config.yaml
n_experts: 64
balance_bias: false
n_kv_head: 1
positions: "rope"
rope_base: 10000.0
rope_fraction: 1.0
attn_scale: 0.125
init: "trunc"
optimizer: "soap_variant"
beta2: 0.95
decay_shape: "linear"
Below are experts of layer 5 (counted from 0) of a mixture-of-experts language model. Rows are named router (the router's row for the expert), gate (a neuron's input weights, with its number), up (a neuron's input weights, with its number) and show model dimensions 0-127. Each number is 128 + 24 x the weight over its row's rms, rounded and kept within 0 to 255.
After each expert's rows: a language model's description of what the expert responds to. This comes from a sample of Wikipedia text that the model never trained on.

# expert 56
router [137 121  81 129 109  92 156 160 139  83  94 170 114 147  97 171 149 114 161 135 140  80 101 131 129 131 129  92  87 114 112 124 153 138 108  97 158 133 150 104 163 115 147  87 119 119 110 139 138 154 129 129 151 133 119 112 115 133  66 130 139 170 106 140 127 130 119 147 110 138 163 134  95 123 103  97 135  94  99 156 149 162 138 129 131 120 148 152  90 126 159 150 128 165  96 154 136 124 147 108 147 129 101 149 154 121 157 146 134 153 152 119 153 117 112 175 162 142 118 134 153  97 108  79  85  98 144 152]
gate3 [136 135  95 141 164 155 114 126 111 118 134 176  59 103 127 119 125 113 139 161 158  68 142 172 115 124 112 130 104 144  79 128  77 127 143 114 119 113 118 107 149  91  82 125 104 111 162 115 127 143 148 150 172 154 142 134 118 170  71 115 130 123 114 101 148 107 124 130 114 163 117 104 137 112 119 104 117 117 108 158 143  95 157 139 114 127 117 116  96 163 129 136 119 141 143 129  98  75 120 141 100 136  94 116  90 123 151 138 133 137 134 159 140 127 166 126 167 124 134 109 139 142  95  75 103 117 148 157]
up3 [121 112  82  88 129 125  93 113 108 149 142 124 122  75  97  98 144 158 109 155 156 122 165 164 134  83 123  94 109 110  81 148 138 107 126 107 121  96 158 118  90 113 116 156 138 136 107 150 142 121 120 151 140 114 103 123 131 145 123 129 165 195 104 158 162 155 117 113 131 120 123 107 116 138 123 165 141 160  96 131 164 155 126 149 114 137 123 137 118 149 133 123 153  75  88 132  80 127 126 102 108 114 165 154 118 126 122 186 175 134 130 138 133 117  99 116 120 176 164 113 133  93 110 136 125 147 110 110]
gate4 [ 89 169  95 125 123 150 108 116 144 117  97 101 140 114 149 114 161 154 154 177 160 101  70 114 103 144 157 135 148 118 117 138 140 157 125 153 174 150 158 175 129  96 140 116 124 106 134 126 128 163 135 138 161 143 127 157 112 140  95 122 141 162 133  95 138 127 137 129  77 139 122  94 132 124 108 117 113 101 121 119 134 174 120 130 126 123 103 154 125 114 136 130 189 191 111 157 111 134 110  96 109 133 134 167 115 127  99 155 109 151 135 147 115 159 134  89 118 128  90 153 128 107  98 155 127 101 160 173]
up4 [147 152 133 132 193 126  98 143 112 141 145  99  88  60 115 123 119 100 135 144 135 143 152 114 148 140 151  89 138 133 160 115 155 122 115 148  68 116 135 142 141 162  84 136 140 160 102 116 103 166 116 115 135 103 106 168 134 158 101 137 124 116  99 153 157 133 133 109 132 132  94 154 120 119  84 136 120 105 103 115 133 156 112 160 144 120 127  84 146 153 118 124 113  91 155 130 140 116 165 113  73 162 122 128 111  90  99 140 142 141 131 105 177 139 147 113 153 169 119 146 150 139 113 176 134 112 158 131]
gate5 [187 136 149 114 107 166 139 136 120 131  97 123 131  96 159 120 132 118 127 134 122 159 123 130 116 154 121 142 124  99 105 114 168 138 139 125 140 140 111 149 103  73 130 108 125 128 116  84 111 169 121 165 111 113 118 142 105 136  97  82 149 153 112 117 172 100 150 110 106 145  57 137  65 142 136  73 159 134 126 164 126 136 104 134 102 113 145 168 127  79 136 120 132 124 104 132 139 133 115  93 129 161 105 135 117  97 129 168 147 150 122 123 145 116 155  91 134 113 132 153 111 135 125  93  95  72 154 137]
up5 [136 179 103 138 109 136 131 136 103  95 129 113  93  59 125 111 164 133 124 100 126 147 121 122 102 155  98 118 166 127 105 105 173 176 105  80 111 109 149  93 156 141 139 155 125 140  86 109  92 140 123 125 150 140 141 112 128 103 113 127 155 152 100 137 146 119 150 100 138 174 141  93 125 120 176 107 114 131 150 125 117 123  87 130 148 123 141 139 111 138  72 112 155 121 134 103 109  96 116 127  98 148 110 153 173  96 146 128 154 106 157 112 140  99 144 139 159 159 133 102 164 164 123 164 117 118 101 116]
gate6 [137 148 120 140 143 146 117 110 117  80 121 146 168 168 149 134 116 109 123 162 147 130 127  91 138 158 145 102 146 115 107 150  97  99 147 128 120 140 149 137 134 142 156 107  90 139 103 119 164 103 150 145 116 155 167 113 120 154  70 123 156  97 151 127 181 107 174 116 188 156 155 163 107 127 140 104 142 131 158 129 131 143 121 102 163 120 111 122 118  99 137 151 124 162  80  94 106 109 104 139 105 154 173 142  77 148 154 166 108 121 126 128  76  93 151 143 144 121 133 120 129 107 112 119 124 111 117 157]
up6 [109 142 102 120 135  80 120 149 122 190  95 120 116 101 145 135 104 140 113 117 158 132 132 142 170 140 108 156 107 129 156 112 126 126 132 134 148 121 121 138 106 104  69 138 137 153 182 162 122 150 164 152 112 135 139 163 168 153 110 100 146  87 105 125 110 122 103 123 108 164 123  89  99 138  58 149 175 116 154 117 113 103 142 122 129 118 127 155 108 118 162  79 171 121 132 187 130 152 123 114 110 145  96 110 114 119 140 108 141 113 120 141 125 122 128 166 140 135 128 116 165  94 147 158 127 126  98 100]
Description: Scientific word pieces. Pieces inside chemistry and biology terms, like ox-y-gen, al-co-hol, ant-io-xidant, Phys-i-ological, and prefixes trans, bi, im.

# expert 32
router [123  92 158 190 119 149  87 106 107 139 142  67 120  86 103  99 151 177  74 139 113 113 159 116 156  93 155 154 117 163 122 171 105 117 127 132 142 121 149 137  95  89 143 124 183 105 126 132 123 109  84 145 143 126 137 111 106 103 174 150  96 147 127  92 116 139 110 123 120 103 126 121 136 110  94 143 158 107  99 138 157 103 125  74 109 151 129 111 112 124 119 130 122 138 126 129 138 163 118 170 155 122 100 111  96 125 150 142 118 148 174 125 110 143 117 127 145 142 117 113 127 110  99 167 147 123 138 120]
gate12 [ 71 123 123 184 104 112 133 111 126 138 121 111 126 103 143 137 143 138 149 108 101 125 144 162 127 123 130  99 107 149 118 106 170 130 125 104 105  90 144 141 194 170  92 124 178  88 148 161 130 150 128 128 119 141 104  94 134 123 166 143 158 139 115 149 159  85 142 113  92  98  89 105 142 135 153 134 166 127 135 103 108 161  99 131 148 145 130 110 105 106 138 112 137 107 119  89 139 172  84 152 152 174 136  97 112 123 142 116 155 143 138 119 177 144 136 115 141 158 142 151 126 129 134 152 136  79 117 116]
up12 [ 77 127 135 121 160 145 109 124 147 112 178 157 101 148 149 113 141 146 114 166  76 107 139 141  95 112 126 151 136 131 134 140 138 113 128 147  72  85  86 117 140 151 134 140 135 134 131 124 167 133 123  75 144 136 150  86 141 138 143 131 173 139 104 141 121 163 139 172 110 101 101 124 143 112  89 132 176 130 153 154 133 124 160 131 109 130 144 143 115 121 101 125 145 105  98 119 142 141  73  78 171 138 142 118 154 116 125  89 138 112 129  97 119 126  95 112 133 123 157 158 143 140  85  79 125  96 101 147]
gate13 [127 123  84 153 117 136 134 116 131 178 104 132 170 121 101 153 101  98 168 140  91 101 115 149 100 127 140  73 130 132 144 179  77 158 136 122 146 116 135 145 148 132 136 105  97 133 102 111 143 143 109 107 129 136 133 141 166 130 108 159 149  82 173  87 115 136  69 108 123 131 107 128 143 121 109 138 129 123 145 139 137 107 106 120 143 129 115 129 112  89 118 130 114  95 151  75 137 164 143 140 146 157  73 135 114 119 108 145 121 164 150 127 175 125 148 127 102 153 119 138 135  92 133 160 146 147 181 100]
up13 [151 160 102 153 124 125 168 133 138 139 112 154 115 140 131 159 101 145 138 203 106 152 169 123 141 133 135 142 142  95 112 143 127 113 127 110 133 131 124  55  93 147 125 130  77 101 146 102 123 125  85 137 127  93 112  87 178 124 141 161 165 106 101 126 106 131 105 136 130 120 138 123 163 142  74  91 104 148 117 119 161 121 133 114 113  82 142 138 148 103 162 133 102 113 116 104 128 126 101 125 156 125 131 146 111 100 119 141 120 174 154 144 127 123 108 126  95 123 141 115 155 143  62 130 103 103  97 115]
gate14 [147 179 121 104 166 157 153 108 108 104 133 136  83 184 150 108  93 136 110 143  75 123 120 104 117 114 145 114 149 146 117 154 103 118  68 125 114 158 110 139 153 108 141 123 104 115 145 132 141 120 125 128 119 101 121  76 118 131 105 142 146 134 163 111  95 126 108 120 121 117 148 131 100 127  98  99 112 132 178 137 112 102 175 103 126 144 158  88 135 118 178 107 109 159  87 128 132 146 136 150 146 112 165 116 124  79 155 133 135 108 100 147 116 107 136 184 126 147 126 122 108 129  83 139  99 155 162 117]
up14 [ 80 149 109 144 145 165 139 128 150 174 135 102  90 150 124 150 151 108 127 120  85 127 130 106  91 130 116  85 173 125 134 178 155 123 105 108 147  96 123 134 147 129 100 101  98 116 134 137 126 163 139 126 104 126 121 134 122 120 135 156 107 121 148 128 160 137  98 131  97 128 105 115 169 140 148 106 131 160 144 127  97 120 105 152 184 169 133 103 155 155 115 164 149 144 130 121  95 145 174 125 104 108 107 141 153 103 131  89 198 133 118 125 128 160 100 160 126 167 103 100  96 140 150 166 118 139 140 105]
gate15 [133 111  94 148 124 171 148 141 104 134 155 124 150 104 107 167 114 133 138 110  96 136 142 132 160 150 147 115 152 138  75 107  87 136 135 123 111 100 144 138 141 114 140 100 129 134 120 129 124 142  85 116 104 138 183 130 130 136 155 147 160 161  84 178  97 108 177 114 111 116 122 163 152 108 142 136 122 138 132  76 119 155 102 118 108 117 159 144 123 133 154 112 123 113 110 113 106 138 154 129 113  98 141 102 116  90  75  88 149 151 140 161  78  83  91 107 140  99 120 150 145 169 136 126 101 109 172 137]
up15 [ 84  93 111 128 113 145 107  87 118 161 110 135 163 129 106 158 124 132 173 101 139 100  84 147  86 148 143 141 124  85 127 155 144 138 157 128 138 127 112 120 146 100 153 106 106 129  96 155 136 129 147 157 146 164 111 148 141 107 143 143 116  81 127 112 155 142 129 122 159 130 136 121 101 145 184 135 164  62 171 154 118 207 129 114 137 125 125 114  81 154 145 137 120 107 109 111 138 139 128 105  91 126  84 127 137 121 127 139 138 173 120 162 146 107 129  91 129 144 128 138 105 124 141  83 130 116 142 149]
Description: Articles and determiners. Noun-phrase starters such as the, a, an, his, their, its, usually after prepositions or at sentence start, e.g. "with the first".

# expert 34
router [ 91 104 159 129 125 128 120 129 125 124 131 161 105 122  94 177 161 125 153 141 163 116  82 178 124 106 175  94 128 106 139 114  82 141 109 155 102 110 151 129 124 132 179 133  68 120 121 148 115 145 173 145 154 117 122 153 141 106 131 173 165 172 133  97 101 150 140 146 134 139 124 144 103 117 135 149 118 122 100 105 115 138 104 125 151 158 137 120  99  94 121  79 155 127 113 114 123  97 153 161 113 152 131 101 172 121 159  81 141 155 124 141 156  87 119 119 148 107 125 154 133 112 112 101 146 121  99 112]
gate0 [132 159 145 127 166 135 148 120 149 114 143 115 130 141 111 120 168 102 125 121 141 136 138  90  80 119 137 153 124 140 155  95 153 123 124 106 131 138 177 139 167 129 144 131 132 115 188 152 154 139 117 163 133 104  75 169 128 107 141 149  97 172 136  83 161  90 127 140 136 178 138 139 135 111 126 114 164 128 108 122 165 144 133 108 115 134 111 168 178 112 142  59 117 133 136 145 137 124 133 173 162 133 119 138 146 140 135  90 108 115 138 154 150 135 132 146  90 122 138 107 121 108 144 156 138 197 127 107]
up0 [122 136 100 123 107 129 140 135 156 149 138 104 130 127 158 116 133  97 150  96 163  75 159 163 125 181  81 129 121 118 116  95  93  67 122 135 119  76 126 106 130 171 176 156 112 112 127 118 138 103 104 130 143 113 124 141 128 107 161 173 135 144 135 139 112 120 147 129 121 149 111  91 100 107 148 126 117 144  95 148 144 103 134 161 108 131 144 118 125 163 125 154 140 135  79 151 138 140 131 119 185  80 149 149 105 150 115 152 101 105 104 177 162 143 115 106 104 123 158 121  89 128 161 133 119 132 148 107]
gate1 [161  85 130 126 146 134 124  77 118 117 100  91 122  76 145 103 141 124 152  98 129 120 132 122 137 129 155 119 145 112 111 124 140 136 136 154 139 147 164 140 163  76 138 143 107 125 113 131 119 139 125 164 133 151 136 109 179 115  71 155 121 149  85  97 137  99 156 125 113 137 119 137 156 116 140 123 134 182 121 128 126 127 101  89 111  89 151 132 136 103 161 189 154 162 130 112 125 126 141 136 146 162 142  90 103 100 168  94 182 146 117 106 149  90 129  95 136 168 120 145 129 138 119 152 136 143 164 157]
up1 [ 84 118 117 105 150 109  97 122 178 165 117 150 113 150 136 125 122 108 148 157 109  88 110 116 131 134 116 144 156 140 112 143 144  97 135 123 181 111  95  93  87 127 132 112  99 105 111 115 124 118 126 135 149 120 119 168 136 146  97 129 113 106 185 107 151 116 148 118 153  93 112 132 141 108 112 137 113 142 158 135  90 125 129 156 119 176 104 186 110  94 121 142 126 125  91 131 117 100 135  97 111 149 110 108 115 140 147 126 117 127 203 133  88 148 117  84 190 130 158 116 129 128 122  94 143 102 143 161]
gate2 [ 67 150 119 163 170 126 138 165 151 142  93 133 155 123 118 140  87 125 127 121 129 133  92 131 127 143 141 123 116  92 139 124 120 139  95 158 107 121 119 121 111 145 137 143 129 141 174 132 169 129 130 124 132 118 142 126 166 105 114 127 136 174  84 131 133 179  77  73  66  66 114 128 116 133 131 100 129  97 125 104 131 132 119 135 141 116 121 141 110 122 102 101 150 123 117 136 149 182  83 140 139  91 143 121 119 119 101 115 110 131 100 151 103 138 154  59 134 146 108 168 121 114 110 123 119 129  87 122]
up2 [129 113 112  83  89 147 107 140 147 120 132 106 140 127 120 141  94 124 128 132 153  76 101 157 153 141 111 140 144 156 148 106 108 140 111 121 135 127  92 171 128  97 121 135 143 117 138 135 116 163 116 126  81 123 124 186 156 152  77 136 160 158 137 137 143 139  99 156 127 123 128 127 138 115  86 118 163 108 123 127 110  93 111 110 117 121 127  83 114 137 163 131 148 100 175 137 154  71 115 180  64 156 122 119  78 158 133 162  88 105 123 138  93 114 109 120 107 155 136 114 133 129 102 111 140 122 107 152]
gate3 [130 128 149 166 129 191 128 144 127 103 117 112 117 149 102 116 149 130  96 143 126  98 141 109 118  83  81 105 136 128 112 105 133 138 137 166 112 149 154 114  81 143 153  84 119 135 148 130  89 171 148 177 129 118 130 146 173 132 117 107 177 164 161  97 170 125 132 124 115 142  95 154 125  99 140 146 149  98  88 118 102 149 152 123 134 136 138 168 148 108 136  89 103 140  95 132 109 133 146 128  97 184 118 126 134  96  92 136  96 147 155 164 118 109 133 113 136 111 118 129  96 156  81 135 137 148 141 129]
up3 [115 139 110 146 136 120 106 106 122 101 167 115 139 108 113 162 159 110 140 177 120 117 128 131 124 147 100 111 148 120 108 117 136 133 105 115 133 122 136 151 138 104 154 116 132 101  98 125 130 112  93 116 114 129 136 177 128 171 149 130  81 109 159 158  83 122 120 110 170 127 109 182 127 134 123 145 120 127 132  99 133 145 119 199 109 146 113 123 101 153 123 196 154  81 137 110 146 125 132 147 161 156 143 150 168 143 116 122 150 143 123 115 112 139 126 183 182 115 157 139 158 123 155  71  81 139 129 129]
Description: Capitalized word openings. Short opening pieces of capitalized words after list dashes, table bars or commas, such as Al-, Re-, Ar-, El-, He-.

# expert 60
router [134 122 134 164 102 131  99 147  84 126 101 132 129  99 103 153 133 162  88 172 100 171 106 131 137 139 159  78 123 126 137 149 132 117 136  73 108 143 137 132 134 124 133  76 168 114 136  90 114 105 110 154 146 145 100 103 134 154 178 148 137 138  99 146 117 136  99 136 135 130 158 104 154 106 146 104 154  79 126 115 164 126 120 129 155 151 152  99  94 114 127 101  91 129 104 118 164 106 115 170 144 121 119 106 137 116 172  89 103 120 109  99 131  99 142 140 178 137 120 148 100 156 118 112 172 116 106 124]
gate24 [150 113 119 125 179 166 122 120 114 104 137 153 169 109 130 135 147 121 152 142 115 146 144 118 143 117 110 123 111  94  94 161 140 132 182  82 125  92 102 168 156  93 134 116 161 149 128 135 162 121 121 125 132 146 122  79 127 166 136 157 181 136 154 136 136 117 129 131 142 162 146 120 142 117 174 149 111  77 170 107 111 106 109 110 145  89 137  73 122 157 135 102 137 127 154 140 136 101 115 157 148 164 150 147 124 105 121 175 121 139 158 128 105  92 173 105 118 135  98 142  97 124 119 151 152 106 135 156]
up24 [143 125  97 121 136 114 138 144 119 149 126  66 118  98 164 123 138 133 151 151 128 173  89 108 147 112 123 118 165 151 113 145 135 133 133 153 136 110 130 139 132 165 112 115 140 113 127 115 164 118 136 148 129 151  81 136 129 148 183 120 139 141  72 118 116 102 102 109 120 121 137 118 143 112 107 113 128 133 129 144 124 128 163 137 151 126 209 111  93 141  60 123 142 114 125 167 143 146 120 166 111 142 130  99 128 166  80 137  97 201 114 111 104 136 164 149 139 108 120 157 129 161 120 119 116  80 145 125]
gate25 [121 116 104 134 124 129 121 122  86 148 168 170  76 103 140 119  91 120 103 109 167 141  75 123 138 137 165 118 153 113 113 115  96 164 141 158 148 108 132 128 136 108 145 135 129 124 176 132  95 134 153 144 106 135 131 161 133 134 160 155 196  85 139 113 121  91 168 128 159 153 139 123 103 114 116 142 147 136 160 103 172 147 122  94 180 119 145 145 122 137 131 111 111 146 127 134 105 135 155 170 138 164 128 101 120 127 128 126 100 159 123 126 149 119 131 105 185 147 111 151 108 137 131 147 197 132 113 114]
up25 [114 135 122 125 113 121 149 124 128 148 107 148 132  86 112 121 164 116 128 155 140  94  61 130 134 128 108 110 144 115 132 153 133 191 141 123 137 156 120 128 139 114 138 172 112 121 170  93 164 130 101 113  92 147 122 112 114 100  96 118  96 157 114 121  75 150 100 118 140 157 130 123 110 180 107 113 161  96 159 130  85 147 111 105 133 121 156 137 122 186 126 124  77 125 130 122 114 114 114 104 129 126  83 107 167 136  94 145 116 163 113 165 145 105 137  99 170 125 134 164  96 133 147 145 169 119 136 145]
gate26 [136  99 142  80 134 131 143 126  91  78 114 121 118 146  92 114 157 148 128 143 124 120 108 114 124 123 173 113 129 106 147 137 122  85 162 114 162 129 144 123 101 135  85  97 119 119 171 160 136 148  98 140 177 113  92 105 137 135 118 116 122 153 120 118 126 124 147 112 154 157 145 131 149 132 120 167 162  81 149 104 150 146 122 112 108  74 143 127 157 115 128 120  90  86 138  90  85 108  79 177 141 118 128  90 122 117 200 104 130  94 112 118 134 125 147 121 130  87 130 145 135 125 139 146 132 129 138  90]
up26 [141 180 133 193 120 158 138 110 117 116 113 128 105 177 112 125 141  91 113 110 145 151 113 114  99  99 128 133 151 100 116 138 134 108 125 101  96 156 165  93 117 129 149  94 175 138 153 137 122 132 108 147 146 114 158 160 153 162 154 141 119 117 106 103 125  76 135  93 137  92  69 112 111 184 146  90  88 118 131 123 114 105 118 100 129 136 111 141 197 102 155 127 130 157 142 165 115 138 114 125 130 141 106 110 114 130 160 125 126 113 127 152 129 138 171 141 122 114 117  99 126 148 157 132 158 129  86 121]
gate27 [137 134  88 113 157  88  96 117  75 153 152 106  98 161  77 119 121 158 109 147 132 160 151 110  92 133 127 109 141 162 118 135 149 127 183 119 115 167 174  76 149 107 141 121  68 126 145 123 138  86 128 112 125 124 128 132 133 161 141  95 107 108 112 133 171 126 126 125 127  67 139 100 122 152 110 124 128 137 146  99 142 106 159 110 101 114 130 128 158 147  82 146 122 153 150 126 132 134 139 138 179 112 140 148 167 124 147  90 115 146 113 136 116 168 104  91  87 117 151 128 105 125 116 132 146 110 121 123]
up27 [145 132  97  94 127 106 104 120 120 140 100 117 150 140 123 147 129 147 145 149 145 126 122 113 114  82 117 116 138 111 152 125 101  87 134 104  91 105 120  96 120 148 101 112 104 148 171 107 103 156 161 144 143  91 100 183 133  99  87 121 146 109 158 104 149 174 146 100 106 138 131 113 138 120 168 126 103 109 111 128 106 102 132 123  94 142 152 169 161 144  76 112 138 114  91 100 131 169 108  97 143 149 118 135 133  73 105 138 102 134 118 186  97 148  75 128 108 130 151 142 126 147 141 168 143 132 138 105]
Description: Conjunctions and determiners. Words beginning a new phrase after a comma or noun: and, or, but, his, the, numbers like two and three, and the prefix ex.

# expert 22
router [134  96 115 122 128 104  69 117  86 125 148 161 106 117 131 172 113 137 109 114 109 139 132 132 136 162 173 144  92 146 139 114  87 126 121 153 115  79 107 144 156 123 115 149 147 129 122 120 123 150 138 140 142 139 112 106 141 130 150 151 153 112 127 176 120 130 166 165 131  96 114 187 145 107 129 115 151 127 123 117 124 118 105  88 135 133 140  78 129  93 110 185 128 129 148 106 151 139  87 163 102  92 130 119  98 114 155 158 169 135 143 104 136 128 113 107 155 150 160 159  79 117 119 122 112  68 106 115]
gate0 [129 111 107 137 137 163 142 120 165 155 119 164 144 137 116 123 117 121 140 120 102 107 158 138 113 122  94  96 101 136 127 145 114 128 179 136 179 144 124  94 142 165 126 148 128 149 162 148 160 150 168  94 154 102 150 139 111 161  94 123 125 113 119 108 167 136 116 164  80 154 109 129 120 144 131 129 123  95 162 210 148 101 145 102 139 157  94 122 109 167 137 129 141 123 104 136 153 154 142 124 161 110 124 132 130  87 123 129 164 114 106 140 103 172 123 126 137 118 150 112  88 127 163 128 158 164 183 137]
up0 [138 158 116 154 162  84 116 142  71 163 118 134 141 101 128 119 176 136 134  97 151 167 154 113 146  87 151 123 110 159 131 104 125 166  85 129 170 153 147 102 125 170 130 132 139 153 119 135 156 142 139 132 110 149 130  87 140  84 110 123 105 105 119 126 148 149 120 103 115 128 101 154 156  71 129 144 182 142 146 101 129 122 154 124 100 140 123 139 143 147 146 124 134 161 144 131 151  98 108  95  62 119 129 143 155 144 152 141 171 129 167 120  90 135 119 166 139  81 124 133 149 148 116 155 120 135 130 130]
gate1 [128  67  96 105 133 163 115 168  72 136 163 113 133 123 111 116 138 102  86 111 129 117 105 132 165 141  90 141 124 114 111 147 145 126 125 101 114 135 138 131 142 111 159 121 130  95 175 133 134  99  96 107 121 140  69  94 174 128 126 158 125 155  98 149 177 151 111 157 128 164 135 156 152 142  95  81 132 137 103 160  88 130 112 104 113 136 173 105 157  89 124 134 125 159 115 100 109  94 124 108 111 151 113 125 156 155 124 103 136  93 139 111 137 108 141 117 136 122 132 152  92  97 111 158 124 110 103 121]
up1 [102 108 111 164 110 115 120 155 176 127 122 116 134 102 140 153 150 149 116 176 115 151 120 133 117  59 109 103 151 112 147 137 169  83 135 153 135 123 115 117 109 108 138 143 112 113 108 138 110 152 121 160 139 135 136  97 163 114 129 129  95 102 139 110 104 117 191 144  86 175 121 175 126 140 122 167 123 149 146 112 169 155 160 124  90  98 145 104 150 136 163 131 162 125 138 120 181 109 114 167 108 118 146 155 122  89 149 130 114  99 107 104 124 129 141 129 106 134 130 147 172  91 142 102  95 124 121 145]
gate2 [127  96 154 110 130 148 105 176 120 105 156 108 124 112 102 168 118  93 132 137 133 135 128 126 121 116 154 127 138  93 121 130 161 150 165 170 135 117 144 114 132 140 128 101 103 131 117 109 153 115 132 138 158 160  77 133 160 162 159 167 143 103 128 136 134 153 129 109 123 151  73 175 138 136  97  98 114 121 125 138 122 142  95 107 129  69 171  99 155 100  69 143 147 135 131 144 192  77 114 138 126 139 149 116 117 119 120 180 121 148 123 144 113 192 109 116 105 148  90 133 122 133 117 124 124 113 121 128]
up2 [ 73  94 105  80 126 127 159 143 148 119  99 102 128 163 111  83 150  90  97  84 107 162 112 133 131  93 120 126 123 175 162 114 132 127 187 106 138 107 176  96 123 143 166 142 123 139 143 122  97  91 176 147 143 162 132 120 133 150 114 118 111 135 145 117  98 154 162 144 148 137 120 108 155 132 132 158 114 113 109 108 103 119 169 136 140  91 109 145 181 102 139 115 123  99 100 146 153  86 128 115 134 133 132 102 104 110 149 131 134 134 143 128 144 121 147 163  98 163  95 138 147 140 104 140  95 151 109 120]
gate3 [109 121 169 161 142 100 130 158 146  98 131 133 116 164 128 145 118 131 130  92 113 149 167  97 143 141 169 106 140 133 128 120 115 170 114 136 121 153 163 141 137 137 149 115 112 111 169 103 106 149 136 108 139  98 122 140  99 153 159 123 146 135 145 177 175 146 134 104  91 104 149  89 137 104 105 131 145 166 190  83 170 135 114  96 143 118 113 144 125  79 132 167 152 138 126 129 179 150  95 151 134 120 163  95 100 140 145 124 146 112 118  81 126 119  85 135 149 124 130 156  89 100 145 126 149 152 137 124]
up3 [ 94  83 122 138 152 140 128 169 129 111 106 136 139 105 118 161 141 129 111 125 143 130 110 105 180 104 119 124 132 126 125 127 112 129 150 142 124 156 105 100 111 137  94 143  95 127 128 188 129 146  93 106 139 123 119 115 105  96 127 119 121 105 175 169 126 127 125 179 196 107 100 136 140 121 133 165 124 138 176 139 121 117 116 142 143 124 139  65 103 122 153 150 101  87 126 154 186 123 128 142 116 114  89 170 157 124  92 122 139 148 123 111 109 165 125 129 106 165 105 140 135 183 117 129 121 105  96 160]
Description: Nationality and role descriptors. Nationality and occupation words after "the" or "a" in biographical descriptions, such as American writer, British biographer, rugby player.

# expert 27
router [ 78 130 170 126 125 143 140 146  77 126 120  88 157 119 101 106 106 134 110 123  89 115 151  87 126 108 139 123 119  96  84 141 120 115 133 116 126 134 150 167  92  88  81 116 146  80 134 103 157 142 104 168 138 136 168 163 133 183 110 146 141 164  94 101 131 119 103 122 148 147 152 116 173  89 120 129 145 122 142 106 125 104 124 125  70 130 145 122 159 129 147 104 116  83 126 142 116 136 125  92 131 119 140 137  96  97 109 125  97  99 116 150 102 143 128 112  83 115  95 144 146 123 121 151 140 120 169 136]
gate1 [119 121 164 137 134 121 165 159 131  79 119 140 142 163  69 104 102  89 132 154 140 101 138  86 138 115 121  87 127 152 135 138  90 105 141 142 149 119 141 149 100 121 118  75  92 129 154 136 142 105  84 143 134 119 120 120 131 115 145 127 110 133 144 107  88 168 104 135 142 112 182 116 146 110 145  97  81 138 166 153 108 124 131 105 117  93  98 138  97 154 162 152 122 137 121 152 158  69  98 121 100 139  89 104 128 152 140 163 116  94 120 143 105 118 163 130  94 132 137 152  91 122 123 104 122 115 146 108]
up1 [ 96 112  90 126 150 148 135 116 135 109 143  76 136 126 148 138 133 138 108 143  94 133 116 173 141 160  83  93 128 115 149 100 136 100 109 157 121 103 124 139 138 141  88  87 138 142 107 128 173 120 164 137 120  97 110 113 172 150 122 137 107 152 175 115 147 145 116 117  95 141 121 114 141 117 156 159 167  47 131 173 145 121 106 128 141 124 127 153 148  94 136 134 137 110 135 131 146 107 133 131  74 116 107 137 131 142 143 156 192 132 115 135 151 144 155 116 137 158 141 172 131  99 108  93 107 170 128 104]
gate2 [186 155 141 107 117 136 120 123 103 143 142  95  99 133 124 117  93 133 150 133  86 150  75 145 103  93 110 152 138  54 106 117 149 125 109 152 129 127 148 103 153 104 126 144 137 108 110 151 191 165 117 144 149 101 149 117 118 111 127 106 132 152 146 130 121 136 150 162 139 103  92 151 115  96 126 117 119 175 167 126 161  75 153 123  89 129 144 127 116 109 141 110 139  92 135 116 130 132 154 176 156 120 130 144 123 114 133  97 122 136 118  94 123 116 143 160 112  84 132 152  95 127 117 100  68 119 130 125]
up2 [139 102 107  80 124 129 145  81 142 135 106 120 110 188  96 134 108  99  86 121 176 159 112 128 110 131 103 149 147  98 120 123 143 132 125 127 147 126 145 156 131 128 172 107 132 175 138 129 146 175 129 151 172 116  92 116 127 152 147 128 128 134 105 137 160  99  99 122 120 141 113  91 123 134 149 123 116 145 131 121 164 136 121 133 154 155 162 194 113 135 136 125 104 147 137  98 117 174 177 132 121 123 112  41 124 110 133 114 108 149 136 150 126 138 123 148 170 160 112 111 141 146 155  90 142 122 106 137]
gate3 [112 144 140 111 125 103 137 149 132 145 110  88  76 133 131 120 111 124 136 144 122 167 144  98 154 154 116  98 142 128 136 127  86 151 149  94  88 116 106 133 166 120 168 156 127  90 120 101 100 107 102  94 146 165 112 119 158 141 121  92 147 155 150 139 131 136 127 108 128 160 162 123 131  92 149 134 134 117 150 121 139 110 123  92 109 112 123 115 121 170 138 115 191 123 162 143 103 175 114 134 145  73  98 106 151 121  97 143 144  96 148 105 121 131 126  87  99 103 125  94  85  94 186  98 137 107 132 138]
up3 [143 129 146 120 106 139 159 123 149 166  88 147  76 127  84  82  86 116 113 126 138 113 102  93  92 144 101 142 121 162 146 107 179 133 104  92 152 126  92 148 107 129 141 150 127 111 150 105 145  90 145 148 125 178 128  99 131  79  93 115 137 122  95 106 194 125 116 152  96 132 108 141 113 115 140 136 168 117 122 185 130 135 146 129 151 141 179 118 151 128 117 116 100 134 102 136 125 126 144 126 124 143 103 117 147 141 159 155 133 143 103 154 117 167 132 116 110 145 144 115 140 103  97 120 109  98  83 118]
gate4 [123 133 174 125 145 139 110 118 109 121 150 151 118 118 126 142 143 120 174 104 152 175 156 198 116 122 128 127 132 157 146 135 148 116 120 114 113  77 118 102 101 149 132 104 129 144 115 136 138  79 106 145 142 129 135 127 104 169 127 147 134 111  98 118 213 162  91 134 110 134 141 130 135 114 106 119 134 129  98 133 125 121 127 122  71 108 138 113 109 118 155 147 145 162 124 226 106 137 106 141 117 155 128 128 112  92 148 158  92 110 128 139 128 140 123 109 131 101 118 155 157 134 115 158 176 123 129 125]
up4 [111 127 138  91 165 155 117 141 157 115  74 143  71 127 121 129 140 105 105 141  98 149 115 112 101 119 120 115  97 102 107 152 123 131 180  79 131 119 119 105 150 134 162 127 113 145  82 107 166 110 118 126 117 114 142 113 117 108 149 151 115 181 143 134 140 143 139 114 112  69 145 105 147 145 181 133 140 154 164 156 116 132 166 130  95 120 140 123 110 143 147 158 121 111 114 101 122 156 139 156  88 112 144 133 154  90  97 104 113 115 101 133 100  96 117 139 102 116 100 125 194 119 101 149 129  88 143 131]
Description: Verb-linked function words. Prepositions and infinitive to after verbs in running prose, plus verb forms and adverbs, like adhere to, indicating, almost, saying.